Weights of a small mixture-of-experts language model, trained from scratch on English Wikipedia: vocabulary 5404, 4399 steps.
Below are experts of layer 3 (counted from 0) of a mixture-of-experts language model. Rows are named router (the router's row for the expert), gate (a neuron's input weights, with its number), up (a neuron's input weights, with its number), down (a neuron's output weights, with its number) and show model dimensions 0-255. Each number is 128 + 24 x the weight over its row's rms, rounded and kept within 0 to 255.
After each expert's rows: a language model's description of what the expert responds to; "comes after" lists some tokens at least twice as common just before its tokens as in all text. This comes from a sample of Wikipedia text that the model never trained on. Tokens count by the router's weight.

# expert 57
router [135 117  86 111 114  96 130 132 169 134 114 138 161 198  98 118 135 134 128  78 123 136 120 134 116 119 153 123 154 128 148 135 163 129 143 160 149 133 124 139  96 116  95  56 132 152 110 122 141  78 143 124 128 159 134 102 127  90 116 154 143 158 103 147 148 132 148 172 138 136 140 141 151 145 165 135 114  96 142 108 119 144  91 112 135 162  97 126 157 138 126 116 158 124 128 147 126 138 114 139 143 115 151 108  89  94 161 123 151 128 136 123 136 130 104 147  99 151 187  98 147 124 113 129 143 158 102 147 138 120 120 128 117 115 173 101  97  91 100 136 132 136 147 146 123 109 112 133 120 135 128 147 137 151 137 118 111 140  65 104 162 161 129 160 143 128 108 108 131 117 116 113 121  97 175 165 130 125 134 171 146 128 159  66 111 108 147  63 141 188  95 144 155 154 136 157 108  89 128 107 136  92  88 112 119 137 104  87 124 127 133 118 142 122 119  79 171 132 132 126 147 128 128 143  95 137  70 121 120 158 108 142 129 160 109 129 196  98 126 176 142 106 154 117 108 129 160 115 155 125 137 123 179 122  86 116]
gate0 [144 115 105  96 135  80 151 164 162 163  87 147 140 146 137 116 140 134 106 130 147 127 132 123  83 155 122 109 146 124 131 133 130 143 189 106 111 117 124  62  80  90 105  99 125 160 133  83 149  87 110 100 144 137 127 123 140 117  98 129 124 146 124 129 111 156 104 113  75 117 153 120 129  98 123 159 112 134 177 131 142 110 123 165 128 225 111 140 125 155 144  98 123 125 118 127  70 106 106 124 134 105  75 110 149 143 127 135 160 100 135 159 105 118 145 157 125 116  95 120 124 135 104 149 163 170  76  92 153 140 122  82 141 127 116 137 118 148 141 111 154 142 153  94 140 132 157 134 108 145 134 150 126 101  90 129 151 132 125 107 113 128 151 159 142 124 118 127 138 107 107 172 155  95 172 105 132 153 132  67 130 109 111 167 155 129 129 144 155 122 160  91 134 186 153 128  98 128 120  88 138 130 141 141 111 124 102 109 145  84 132 140 162 102 109 142 143 107 106 108 116 150 116 162 131 162 160 144 111 124 109 120 161 139 101 150 146 138 120 144 159 107 179  98 136 148 152 133 134  97 124 142 138 119 121 132]
up0 [121 147 135 158 127 167 124  84 116 114 176 120  98 149  76 101 121  99 185 137 138 162 136 139 148 111 178 145 126 107 119  82 128 165 124 122 167 128 116 142  93 162 160 145  59 166 161 116 123 142 121 146 132 113 123 123 161  99 148 152 111 112 142 140 143 101 140 154 137 103 121 147 118 153 128 136  97 149  94 120 163 162 105 135 123 127 125 123 186 138 110 135 128 142 110 137  85 131 141 144 158 131 168 121  85 115 148  85 132 151 110 121 157 128 120 152 121 128 118 114 119  92 166 136  89 113 132 148 145 116 145 148 118 129 134 147  83  81 111 207 128 113 106 146 129 104 145 132 135 141  87 121 135  98 141 101 115  97 128 128 128 102 144 116 121 138  64 139 112 107 113 126 129 140 107 102 132 126 137 152 108 123 129  87 112 147  93  75 152 139 134 162 144 123 122 143 136 159 110 131 151  85 127 112 151 133 156 157 130 141 139 144 176  70 149 144 166 142 129 123 105 113 108 127 117  90 100 124 149 123 131 123 102  90 148  91  97 129 156  98 121 171  91 123 147  87  84 146 111 168 123 134 101 151 136  97]
down0 [129 170 116  85 116 110 154 155  90 160 179 110 132 118 149 140 139 140  85  92 144  89 168 119 153 135 118 107 100 141 193 103 116 123 142 151 153 114 141  78 122 166 123 136 142  90 105 161 102 128  90 143 155 111 125 163 142 110 123 106 160 109 107 169  92 110 128 199 128 120 127 143 145 174 129  79 142 113 101 113 172 122 159 102 156 100 196 123 119 133 128 139  81  92 118 131 136  86 123 140 110 146 120 133 125 117 109 125 133 152 102 132 185 104 101 168 137 134 139 150 137 130  99 148 109 128 106  84  96  97 122  94 147 120 170 109 155 167  97 126 120 156 127 124 150 134 136 102 149 149 135 134 114 103 117  96 121 113  90 150 156 118 133 156 127 146 155 121 109 156 125 140 125 151 114 124 107 123 108 138 163 137 116 124 119 180 105 158 121 100 134 151 172  91 116 143 130 111 139 109 125 127  87 117 161 127 155 156 140 141 116 188 144 137 107 106  90 134 160 163 100  82  62 161 133 125 133 129 111 134 143 128 110 131 150 111 122 124 135 133 119 125 104 138 141 125 101 107 137 145 127 147 120 126 151 153]
What it handles: Word-initial pieces, mainly G, g, Ag, cont, att, sup, starting names or words in sports tables and prose, as in Ag-ustín, cont-emporary.
comes after: " |", " (", ";", " \"", "'s", "A"

# expert 4
router [145 115  58 126  95 104 135 150 120 105 153 103 122 163 133 106 154 143 127 147 124 130 112 123 135 145 129 146 146 147 181 143 126 118 140 176 156 141 143 171 119 142 120  93 114 164 107 103 150 123 109  95 151 129  67 116 148 132  92 127 152 131  95 119 133 102 148 113 148 139 180 135 131 125 204 133 161 133 128  78 152 152  98  79 141 129 116 123 110 116 135 101 138 135 125 128 126 163 114 132 125 120  97  87  90 111 144 141 148 136 140 133 139 134  97 108 108 148 165 100 137 115  96 107 127 143 132 158 126  80 138  94 144 149 125  86 154  98 118  93 139 133 136 196 146 151  71 147 119 164 135 130 132 139 144 113  99 141  80  88 153 135 108 136 145 131 113 115 146 169 104 112 115 151 180 176 141 147 124 192 153 138 187 115 138 154 137  82 133 146 118 146 117 123 127 146 102 100 119 102 130 119 114 103 138 158 119 119 134 107 116  96 157 120 135 120 125 127 124 118 156 115 153  96 127 124  86 107 118 142 123 132  63 207 115 114 152 132 157 114 113 121 106 121 113 154 130 136 135 118 124 129 156 137 135 142]
gate0 [155 149 125 130 115 107 128  79 111 130 116 111 151 124 142 112 144 135 166 155 148 136 127 126 119 147 150 167 122 118 130 151 119 119 119 137 170 145 125  99 158 141 107 143 152 110 115 156 132 185 117 170 104 145 112 127 136 171 134 118 147 154 131 137 142 114 142 138 138 125 117 122 132 153 121 141 152  90 143 126 160  94 123 179 119 123 133 138  69 141 100 124  88 110  94 129 165 140 143 153 157 118  98 124 106 137 111 154 102 146 159  52 126  91 122 100 124 137 145 118 108 134 141 110 158 130 158  97 158  68 168 119 111 132 117  84 149 105 132 180 135 101  96 130 153 150 148 124 153 152 108 128 116 106 130 122  83 147 124 102 132 158 119 186 132 134 120 118 145 132 196 125  75 116 121 109 152 139 133 117 130 149 156 125 132 131  81  97 146 106  89 133 101  88 122 148 135 131 104 125 118 116 104  69 135 102 148 115  88 126 114 151 114 102 149 174 145 150 103  53 140  93 119 127 149 134 112 147 132 128  86 164 156 120 110 104 129  68 142 151 158  97 152 122 149 121 138 122 157 154  91 127  97 120 154 136]
up0 [161 147 167 148 169 148 129 132 123 146 140 151 110 109 110 122 105 116 115  92 137 132 113 124 106 135 138 120  82 154 103 160 136 158 125 129 112 147 118 130 129 143 201 122 181 123  93  92 134 133  78 166 123 125 138 133 111 144 115 110 138 136 146 111 147 173  83 116 159 116 147 147 143 120 110 131 118 111 160  98 124 172 128 121 101 126 101 146 152 140 174 125 137 108 136 130 138 181 123 122 101 152 144 128  87 142  98 137 114 135 124 136 129 130 133 137 129 139 174 125 154 102 133 134  67 118 129 177  66 115 131  83 101 119 146 116 140 112 104 123 171 156 125 141 119 159 113 145 158  97 119 131 117 148 127 129 107 115 122 100 129 101 154  89  68 103 143 121 145 109 104 160 109 106 131 118 121 111  89 184 118  61 146 150 122 124 100 152 111 140 156 113 107 105 163 105  89 103 132 143 154 142 110 109  95 169 110 163 157 137 167 131 204 149 139 108 144 104 126 139  87 107 135 133 100 156 114 140  85 119 113  86 111  93 133  98 164 142 106 141 119 148 140 140 141  98 114 151 143 153 106 135 130 130 127 163]
down0 [137 135 147 180 113 166 172 118 160 120 143 178 125 123 128 126 121 112 130 111 160 135  71 151 127 185 146 102 157 102 148  99 132 159 142 135 146 114 145 135 101 114 138 121 122  99 101  99 101 128 147 115 102 122  95 131 143  78 127 100 139 123 117 115 119 145 137 114 161 124 154 104 156 132  94 154 156 145 140 142 136 116 102 137 132 138 179  97 118 169  99 117  95  99 135 103  95 121  90 142 117 120 132 136  89 124 137 160 108 152 158 160 138 131 116 120 160 157 120 137 163  81 112 108 148 126 130 109 178 135 127 134  58 151 125 182 136 119  87 107 128 141 115 109 114 142 156 126 121 127 168 161 131 182 119 131 156 118 125 152 105 107 114 155 123 135 120  80 154 103 144 109 162 133  90 113  99 136 137 141 140 160 114 106 136 137 134 135  89 107 116 141 155 119 126 143 157 109 155 147 108 121 141 160 160 106 113 133  96 108 127 124 158  97 134 119 128 131 160 197 150 100 113  81 140 123 103  78 101 102 126  86  93 173  66 116 150 108 107 102 116 137 132 160 138 124 139  98 122  92 114 165 163 131 131 107]
What it handles: Slashes, quotes, ampersands, apostrophes and single capital letters inside acronyms or titles, often in music chart tables: Hop/R&B, D'V'D, 'CO'VID.
comes after: "-", " \"", "N", "/", " N", " I"

# expert 2
router [161 135  83  91 137 124 154 124 114 147 125 125 126 145 151 156 107 152 153 124  51 119 132  98 137 164 149  94 127 112 154 105 127  87 162 138 143 136 147 172 107 117 137  67 139 142 113 115 137 128 139 128 172 150  96 141 164 105 121 122 134 153  65 157 147 111 136 132 178 126 132 131 147 121 131 142 106 116 120  70 123 132 112  97 154 124 131 102 133 129 148 147 142 129 112 155 127 158 113 107  94 131 149 116 125 116 151 111 113 170 110 153 108 121 107 135 115 143 141 115 152  92  74 110 132 136  93 101 150  79 151  90 146 121 166  85 137 124 126 117 128 100 134 175  87 137 101 129  92 158 160 143 135 169 189 144 118  86 137 125 167 190  90  90 152 148 104 110 165 122 114  79 141 115 159 165 122 123 113 119 165 152 138  77 142 152 152 111 137 134 121 159 123 129 114 144  85 114 120 124 132 120 118 123 150 130 118 123 111 137 146  87 152 111 104 129 121 161 135 154 135 155 138 158 102 123 116 117  87 161 116 103 103 159 111 121 157 115 141 122 125 133  99 121 153 150  89 142 128 127  97 138 155 159  90 131]
gate1 [ 82 144 138  86 123  94 118 150  64 123 181 135 121 128 146 143 125 107 155 127 114 113 115 133 155  80 129 142 138 125 123 118 137 117 162 151 115 151 175 144 110 106 105 176 138 107 144 128 175 105 159 134 115 136 113 119 118 130 112  75 171 144 153  98  91 142 180 160 167 118 118 112 105  98 125 104 121 130  81 146 161  94  92  88 117 108 110 151 144 141 175 132 113 135  94 108  39 140 124 106 130 147 133 138 133 129 123 117 124 129 104 120 112 132 115 148 121 123 143 153 135  96 129 140 123 141 139 174 106 141 185 113 145 133 121 100 125 183 158 117 112 157  88 132 149 152 146 187 147 145 124 103 149 117  94 135 145 130 119 149 139 144 160  99 118 161 136 107 144 141  93 127 141 112 151 137 206 109 133 129 114  97 158 106 122 166 164 146 138 110 145 161 142 144 114 103  74 120 139 165 109 148 138 134 116 117 142 106 130 134 131 130 124 112  85 117 116  98  91 173 120 137 174  98 141 139 138 127 138 128 155 118 133 135 141 141 164 135 132 171 144 126 145 109 141 138 102  99  84 148 138 124 114 141 133 148]
up1 [113 135 126 131 130  53 104 136 129 112 135 140 144 174 103 135  99 153 143 108 105 182 130 123 149  96 102 127 124  95  98  87 184 146 115 131  57 143 164 170  88 132 100 132  88  96 113 132 128 143 102 109 154 143 174 114 112 112  95 122 171 147 124 106 135 129 186 128  96 126 146 110 114 107 119 126 122 144 104 143  96  90 148 153 123 155 138 134 114 132 156 128  97 131 102 131 102 120 139  83 149 137 126 136 151 100 128 134 113  95  65 122  86 126 113 144 128 127 117 127 149 155 157 128 138 123 131 174 175 128 116 135 158 115 109  99 142 182 130 104  95  90  98 135 172 172 100 183  88 155 108 110 128 127 116 145 140  99 120 141 124 170 113 115 135 132 113  88 157 124 115 128 127 154 141 134 181 105 110 118 139 150 144 118 116 191 109 132 139 113 149 143 150 134 145 158 114 132 132 124 131 147 116 115  89 110 131 146 112 147 144 120 138 116 112 127 129 140 137 160 103 137 144  97 103 137 128 128 107 148 145 150 131 145 106 143 178 129 148 117 166 137  98 115 157  88 127 151 100 153 178 110 157 167 114 148]
down1 [103 152 148 136 125 125 107 128  88 163 121 138 149 112 146 151 131 115 205 132 135 136 159  81 114 124 114 136 149 115  76  95 124 165  83 174  91 119 144 129 138  76 111 110 132 131 181 112 114 127 171 103 193 132 157 108 147 119 162 134 106 148  90 129 119 124 107 131 161 121 112 115 157 138 132 128 116 186  98 171 142 108 120  83 133 106 171 131 113 139 161 135 160 117 126 134 114 148 102 148  78 137 110 119 127 159 105 104 159 138 142 130 133 125 121 135 106 172 139 128 137 111 117 146  97 126 106 150 195 112 185 124 114 121 141 139 140 139 122 141 126 151 149 168 136 109 146 129 136 155 134  85 108 146  96 155 121 183 139 148  97 122 122 147 145 119 117 110 111  93 170 127 123 152 105 143  76 113  78 141 128 120 128 112 121 182 107 104 144 123 156 134 138  89 114  89 130 104 134 131 102 153 121 141 106 136 114 100 138 122 102 101 121  78 109 155 144 100 143 163 108 125 112  96 116 121 129 103 118 132 108 100 124 130  92 137 122 146 114 136  76 153 150 117 133 170  79 116 115 109 143 165 138 133 129 123]
What it handles: Line breaks and == heading markers at paragraph or section boundaries, e.g. before ==Sports==, See also, History, Personal life.
comes after: "\n", "==", ".", " ==", "===", ")."

# expert 55
router [174 115  62  96 119 130 150 131 142 130 140 144 118 157 130 122 119 137 138  99 118 142 105 122 155 136 152 127 117 119 151 128 128  96 142 139 115 166 133 139 140  80 126 102 121 162  97 130 170 128 134  96 144 132 132 134 124 126 133 128  99 150 104 156 183 121 162 123 151 144 130 139 135 126 154 122 122 102 131 115 127 148 132 118 153 145 119 113 127 180 124 120 181  86 127 155  94 167  72 148 144 106 144 131  87  74 109 123 137 144 108 138 121 130  90 138 100 147 165  93 137 126 121 113 149 144 103 159 117 106 143 121 145 139 181  99 116 102  98  95 151 113 105 144  92 136  73 117 114 167 143 139 131 141 115 130 107 115 129 110 143 173 121 113 133 100  94 109 152 150 155 123 140 108 161 157 110 119 143 185 192 154 187 123 137 135 127 101 153 130 113 205 103 141 145 107  93 133 100 109 151 121  79  91 166 140  91 115 133 108 186 112  98 118 148 108 137 170 142 141 120 119 133 135 106 133  98 109 125 159 136 103  92 160 129 148 182 119 138 132 117 122 132  85 129 131 113 135 135 106 145 135 131 109  91  91]
gate1 [170  98 133 130 118 113  98 142 173 107 123 140 121 130 102 135 198 146 120 110  67 141 140 133 120 143 118 136  92 133 100 162 139 132 154 161 130 142 104 103 105 126  74 162  66 147 149 117 163 107 139 128 246 122 144 137 119 123 131 163 140 144 126 127 116 114 116 149 127 125 168 148 148 110  98 122 111 140 162 113  92 152 123 108 100 176 131 152 136 115 121  89 126  87 116 110 118 111 107 121 139 127 117 112  87 138 126 152 145 118 124 108  92 115 121 116 125 122 111 104 117 126  96 154 158 160 160 116 121 120 102 103 141 164 144 136 136 137 111 171 123 117 116 134 120 112 122 129 151 116 139 139 104 140 131 125  80 168 147 117 121 171  90 181 134 160 157 118 179 147 127 143 169 140 123 149 138 156 116 147 105 142 113  95 117 114  99 125 152 155 115  94 145 136 140 181  95 160 134  76  98 114 146  84 119 108 120 195 137 147 107 124 112 158 149 105 128 125  98 137 136 111  96 136 135 123 131 124 109 112 122 138 163 117  92 135 185 114  98 131 108 120 157 119 152 134 140 149 120 143 153 150 115 126 143 146]
up1 [100 180 120 114 131 132 128 100  93 130 123 125 142  78 159 107  88  92 163 135 148 116 100 121 168 135 165 121 110 130 118  57 128 136 129  99 138 135 127 143 164 137 184 115 184 135  86 113 104  95 110 112  90 110 131 130 146 147 134  50 137 123 144 120 146 157 146  93 169 127 132 124 106 140 153 132 147 118 128 117 136 130 139 110 159 110 124 132 157 126 115 163 162 131 155 140  96 151 181 140 127 113 136 122 123  70 127 104  88 149 134 148 127 134 135 103 119 153 156 148 114 131 144 137 106 115 130 150 120 132 149 183 111  84  90 128 102  86 158 113 130  95 122 124 156 155 108 132 121 150 108 120 113 147 119 131 174 118 117 146 130 136 170  91 124 101 110 144  97 115 125 122 103 153 135 132 112  97 129 152 145  89 117 126 132 147 163  85 119 115 147 152 125 120 116  89 149  77 140 184 169 146 101 149  99 157 159 106 127 103 148 158 143 121 104 153 116 142 133 131  76 110 126  96 144 146 113 128 187 125 134 118  93 135 146  99 104 167 134 136 174 136  87 114 111 137 154 130 122 146  99 143 126 148  98  98]
down1 [148 116 153 124 121 116 173 140 142 144 147 107 177 122 155 129 127 154 134 143 128  81 149 123 144  94 110 131 163 171 110  95 135 148 153  89 132 131 105 119 133 148  77  78 112 150 148 129 125 134 151 115  76 148 123 161 195 134  91 124 132 156 164 183 155 124 115 101  78 118 105 145  87 140 129 147 116  95 140  72 134 150  97 118 128 138 192 161 141 121 131 109  92 148 164 149 126 122 159 126  80  93 135 163 106  95 132 115  97 141 152 146 105 160 141 111 108 138 116 119 138 120 159 140 134 147 115 158 121 113 114 146 135 165 125 133 152 156 124 161 117 101 139 139 172 162 153 126 109 128 117 134 142 122 150 145 166 144 149 150 145  82  96 170 116 149  85  89 113 132 113  95 152 140 146 170  78  81  89 134 102 143  86 140  89 169 143 105 135 104 146 132 162 111 113 123 141 123 108 137 140 124 119 103 139 161 126 140 143 117 105 133 138 117 134 123 128  95 129 122 131 142 111 127 139 127  74  97 130 137 111 126  87 158 151 161  88 124 133 139 116 123  93 115 107 178 103 125 144 118 107 123 136 110 132  96]
What it handles: Single capital letters beginning a given name or surname, often of South Asian, Slavic or East Asian people: K-alyuznyi, T-arō, D-abhade.
comes after: " |", ",", "-", ":", "|", " of"

# expert 45
router [112 136  62 139 112 152 173 150 134 115 153 113 145 134 136  97 142 119 129 120  98 117 126 105 174 148 175 166 129 141 151  94 162 103 183 157 122 139 154 149 133 111 150 108 109 122 101 132 167  72 128 127 135 143 132 168 127  90  98 136 130 121  61 142 141 159 143 130 156 159 165 112  95 117 138 129 118 127 106  74 107 109 123  85 146 156 137 133 156 151 152 124 144 107 116 156 117 127  93 139 114 110 119  83 105 128 152  98 119 156 119 171 129  99 120 133 117 147 124 119 137  97  96 141 100 181 137 109 147 115 153 141 171 143 162 103 146  72  92 117  95 116 122 176 116 124 106 135 118 145 137 135 162 155 160 127 110 121 102  86 188 178 100 138 120 136  69 109 120 155 113  94 128 133 143 169  87 102 132 143 139 125 137  96 145 124 142  86 139 131 101 155 122 122 112 114  96 133 152 153 157 118 136 145 145 136 130 130 126 122 142 126 147 116 130  97 136 118 118 126 140 124 160 137 123 131  69 124 110 147 161  91  79 156 133 122 188 135 150 130 127 114 116  93 124 134 119 116 123 133  88 132 158 124 139  99]
gate1 [109 127 152 148 171 104 146 117 116 100 163  90 142 176 156 136 141 135 111 136 146 114 137 116 135 124 134 156 135 131  97  65 122 129 120 141 127 126 114  99 139 145 121 113 108 126 151 137  71 145 119 115 122 130 102  83 146 142 141 113 104 128 126  97 121 149  99 150 167 147 111 146 115 129 134 122 122 100 135 127 119 107 130  75 111 117 122 139 130  83 106  95 140 142 147 137 101 116 116  64 133 100 113 125  98 137 103 111 165 123 126 134 128 115 132  93 122 125 123 145 157 104 115 134 128 122 126 113  99 138 143 150 110 131 100  97 131 203 136 114 169 116 196 136 111 100 134 170 129 119 125  99  92 147 160 135 117 125 144 137 108 141  89 144  90 146 155 114 129 150 131 111 105 140 136 121 127 138 123 168 102 136  97 101 108 105  83 159 177 186 101 126  67 127 149 111 143 140 117 140 174 138 131 147 131  94 134 108 122 114 102 171 142 100  98 146 132 132 150 108 129 181  70 119 126  80 123 125 132 178 131 173 180 147 147 124 139 140 133 130 122  72 168 122 107 125 160 112 102 133 110 116 102 200 143 114]
up1 [150 131 118 126 171 175 125 125 122 165  97 142 102 154 100 126 123 141 101 130 136 131 107 135 153 173 145 101  88 153 132 149 113 174 172  68 120 140 143 107 150 113 146 152 129 118 142 118 137 135 122 151 150 131 143 142 122  74 149 117 144 125 104 147 113 149 150  79 135 142  77 102 105 133 123 163 128 119 169  99  64 128 119 174 125 110 121 187 138 147  78 121 123 122 137 120 157 157 116 179 102 153 108 123 142 123 143 139  95 110 123 123 136 140 113 179 112 124 152 146 123 173 117 122 136 172 123 137 139 125 124 123 138 119 111 198 133 106 134  72 128 104 129 152 119 127 125 129 140 131 105 113 111 139 132 130 131 104 121 132 167  93 103 118 164 139  99 125 121 111  98 138 118 116 118 104  75 186 124 118 109 161 116 152 165 145  99  85 126 110 146 132 152 109 117 163 142  96 145 112 121 128 132 111 126 136 107 145 129 126 146 123 150 103 181  77 133 108 111  89 166 125 157 159 134 147 132 131 166  77 134  70 125 126 127 157 150 143 182 118  96 116 127 139 114 125 136 151  86 106  91 117 106 100 110 114]
down1 [105 130 137 129 139  88 107 114 144 135  91 121 154 134 147 107 120 141 148 147 118 101  85  81 130 127 117 138 126 120 178 125 118 125  97 129 116  92 144 135 123 144 133 133 118 165 132 130  83 119 138 134 115  87 157 151 167 117 145 147 120 140 115 132 108 115 121 125 148 149 102 106 132 135 129 103 132 117 136  93 155 160 145  93 137 143  94 106 143 162 103 147 161 135 142 111 161  92 122 166 123 126  85 100 106 136 114 131 150  92 118 109 137 140 122 159 104 155 119 197 134 128 118 131 158 154 170 167 117 103 115 106 100 176 144 102 130 154  71  99 167 151  87 142  85 115 127 142 101  97 150 132 115 101 130 119 102 124 126  65 151 108 140 122 107 182 141 101 122 155 160 109 115 135 150  87 163 184 122 160 134 125 128 122 105 164 136 116  96 158 150 119 137 106 176 148 148 130 104 121 161  96 123 111  76  77 146 134 137 121 161 147 146 128 109 159 101 161 131 128 128 133 147 143 147 145 149 172 131 119  97 106 129 100 138 104 127 134 171  92 184 126 131 130  80 155  94 129 110 156 149 121 177 152 115 144]
What it handles: Line breaks and pipes that end and start rows in wiki tables, especially election results tables with Candidate, Votes, percentages.
comes after: " |", "\n", ")", "|---|---|---|---|---|", "|---|---|---|---|", "|---|---|---|"

# expert 59
router [160 113  68 172 119 123 170 126 146 155 130 101 143 176 118 139 114 131 145 137 103 149  85 120 124 109 140 156 121 157 139 119 133 109 143 153 148 153 102 147  93  96 103  92 142 153  78 140 171 128 141  74 129 141 110 116 162  96 122 148 124 144  96 149 185 116 136 123 141 131 177 157 113 140 177 151 117  95 119 114 141 161 137 115 138 149 130 141 158 142 130 123 143  83 116 151 146 139  89 165 123 113  87 109 111 119 135 136 138 120 120 131 132 102 110 131 100 141 168 111 128 115  97 146 150 133 136 130 141 103 159 100 139 117 140  99 133  68 110 123 140 129 108 184 100 151 100 148 110 153 114 117 122 121 152 114 103 145 118 114 188 167 125 105 176 103 117  92 167 158  92 101 109 146 144 158 127 127 135 173 157 158 198  70 113 117 128  83 160 120 122 165 112 148 138 107  69 130 111  97 123 112  84  83 138 128 134 111 104 104 125 137 139  84 141 128 142 142 148 152 116 112 146 114 114 139 120 112 100 135 159 133  86 157 145 123 154  88 145 122 137 136 138 123 125 153  97 134 128 132 141 142 134 127 141 136]
gate0 [173  90 151 154 116 168 122 120 104 124 141 129 122 154 131 124 184 167 157 118 130 127 160 110  95 131 123 142 123 116 139 111 111  96 103 111 147 138 111 131 129 121 127 106 107 149 103  79 134 124 141 121 137 106 118 137 137 139 154  80  76 140 141 139 124 184 182 117 155 129 105 124  84 163 115 135 148 145 123 131 117 117 117 128 126 169 129 124 194 134 161 154 112  92 130 144 159 118 124 119  52  83 119 125 117 122 132 117  78 168 126 140 181 129 116  58 127 121 124  92 113 128 119 147 163 131 134 108 116 125 148 100 149 103 127 128 105 118 163 145 171 152 129 134  72 152 126 159 121 138 169 111  90 123 118 140 103 116 120 150 168 132 122  77 142 113 153 108 108 137 138  96 124 128 134 178 106  96 146 113 113 124 139 120  83 152 152 103 109 127 112 148 106 137 131 124 110 149 133  94 105 144 117 121 173 169 121 158 135 148  98 112 112 172  90 127 160 110 137 131 159 112 133 130 103 150 145 132 136 155 175 101 124 125 147 110 122 107  81  91 157 158 158 103  99 131 155 138  98 156  96 130 134 132 150 160]
up0 [124 153 120 120 130 132 200 141 142  85 148 139 110 148 168 154 113 108 166  74 119 119 118 134 118  99 115 104  89 163  71  82 124 128 116 147 140 117 150 108 112 112 111 145 148 139 146 101  95 101 105 144 119 136 122 142 141 148 139 174 149 144 122 141  94 110 122 144 108 158 172 106 176 116 183 144 108 109 124  98 123  67 138  94 141 105 134 118 108 120  85  93 108 155 143 109 120 142 110 118 127 146 104  88 131 138  84 134 152 104 129 134 132 172 130 158 120 146 131 128 164  84 111 130 111 119 132 140 108  95  81 133 116 138 130 105 130 146 114 124 133 117 129 152 150 178 122 136 144 128 106 124 139 133 152  89 108 126 131 104 131 109 127 127  82 168 114 141 175 134 116 186  90 144 133 116  84 163 139 134 114 133 107 145  81 128 113 128  82 144 165 137 144 178 107 157 102 147 165 175 139 139 149 168 114 133 120 114  91 138 137 130 156 123 160 127  80 143 126 163 113 148  99 126 155 162 118 165 116 101 139 128 153 145 133 146 146 145 154 141 140  82 147 100 107 165 151 157 145 151 141 146 106 115 103 112]
down0 [153 103 140  98 122  92 120  96  75 156 133 100 110 143 108 123 102 109 142 180 127 123 101 132 155 135 163  80 100 116 139 129 147  91 147 149 119 170 147 122 124 112 120 143 141 133 132 144 128 102 127 133 137 111  91 152 110  71 114 158 106 140 139 171 177 141 127 106 127 161 104 110 149 181 119 147 143 122 116 110 102  84 170 139 137 119 137 125 123 149 173  87  95 127 140 130 132 145 150 130  80 125 129 159 118  76  77 171 124 163 172 118  83 117 124 193 121 116 135 106 137 160 109 144  89 158  89 162 150 128 107 101 122 125 121 159 155 147 126 160 166  99 135 101 163 106 101 142 108 150 109 141 115 105 129 160 109 140 135 142 155 134 144 142 133 139 126 204 163 155 130  75  95 122 136 159 119 102 125 135 134 135 102 136 135 104 139 161 151 122 118 135 126 143  80 122 162 115 133 124 127 152 127  87 139 157 131 115 122 121 130 131 118 122 143 137 149 125 121 151 153 127 158 120 148  74 112 131  95 113 125  93 129 163  96 115 143 104 113 189  96 179 116 126 113 123 129 112 101 116 133 116 118 115 146 101]
What it handles: Uppercase letters and acronym pieces in tables and names, such as the K in TKO, CEO, ENG, DF, FC.
comes after: " |", " A", " N", " S", " (", " P"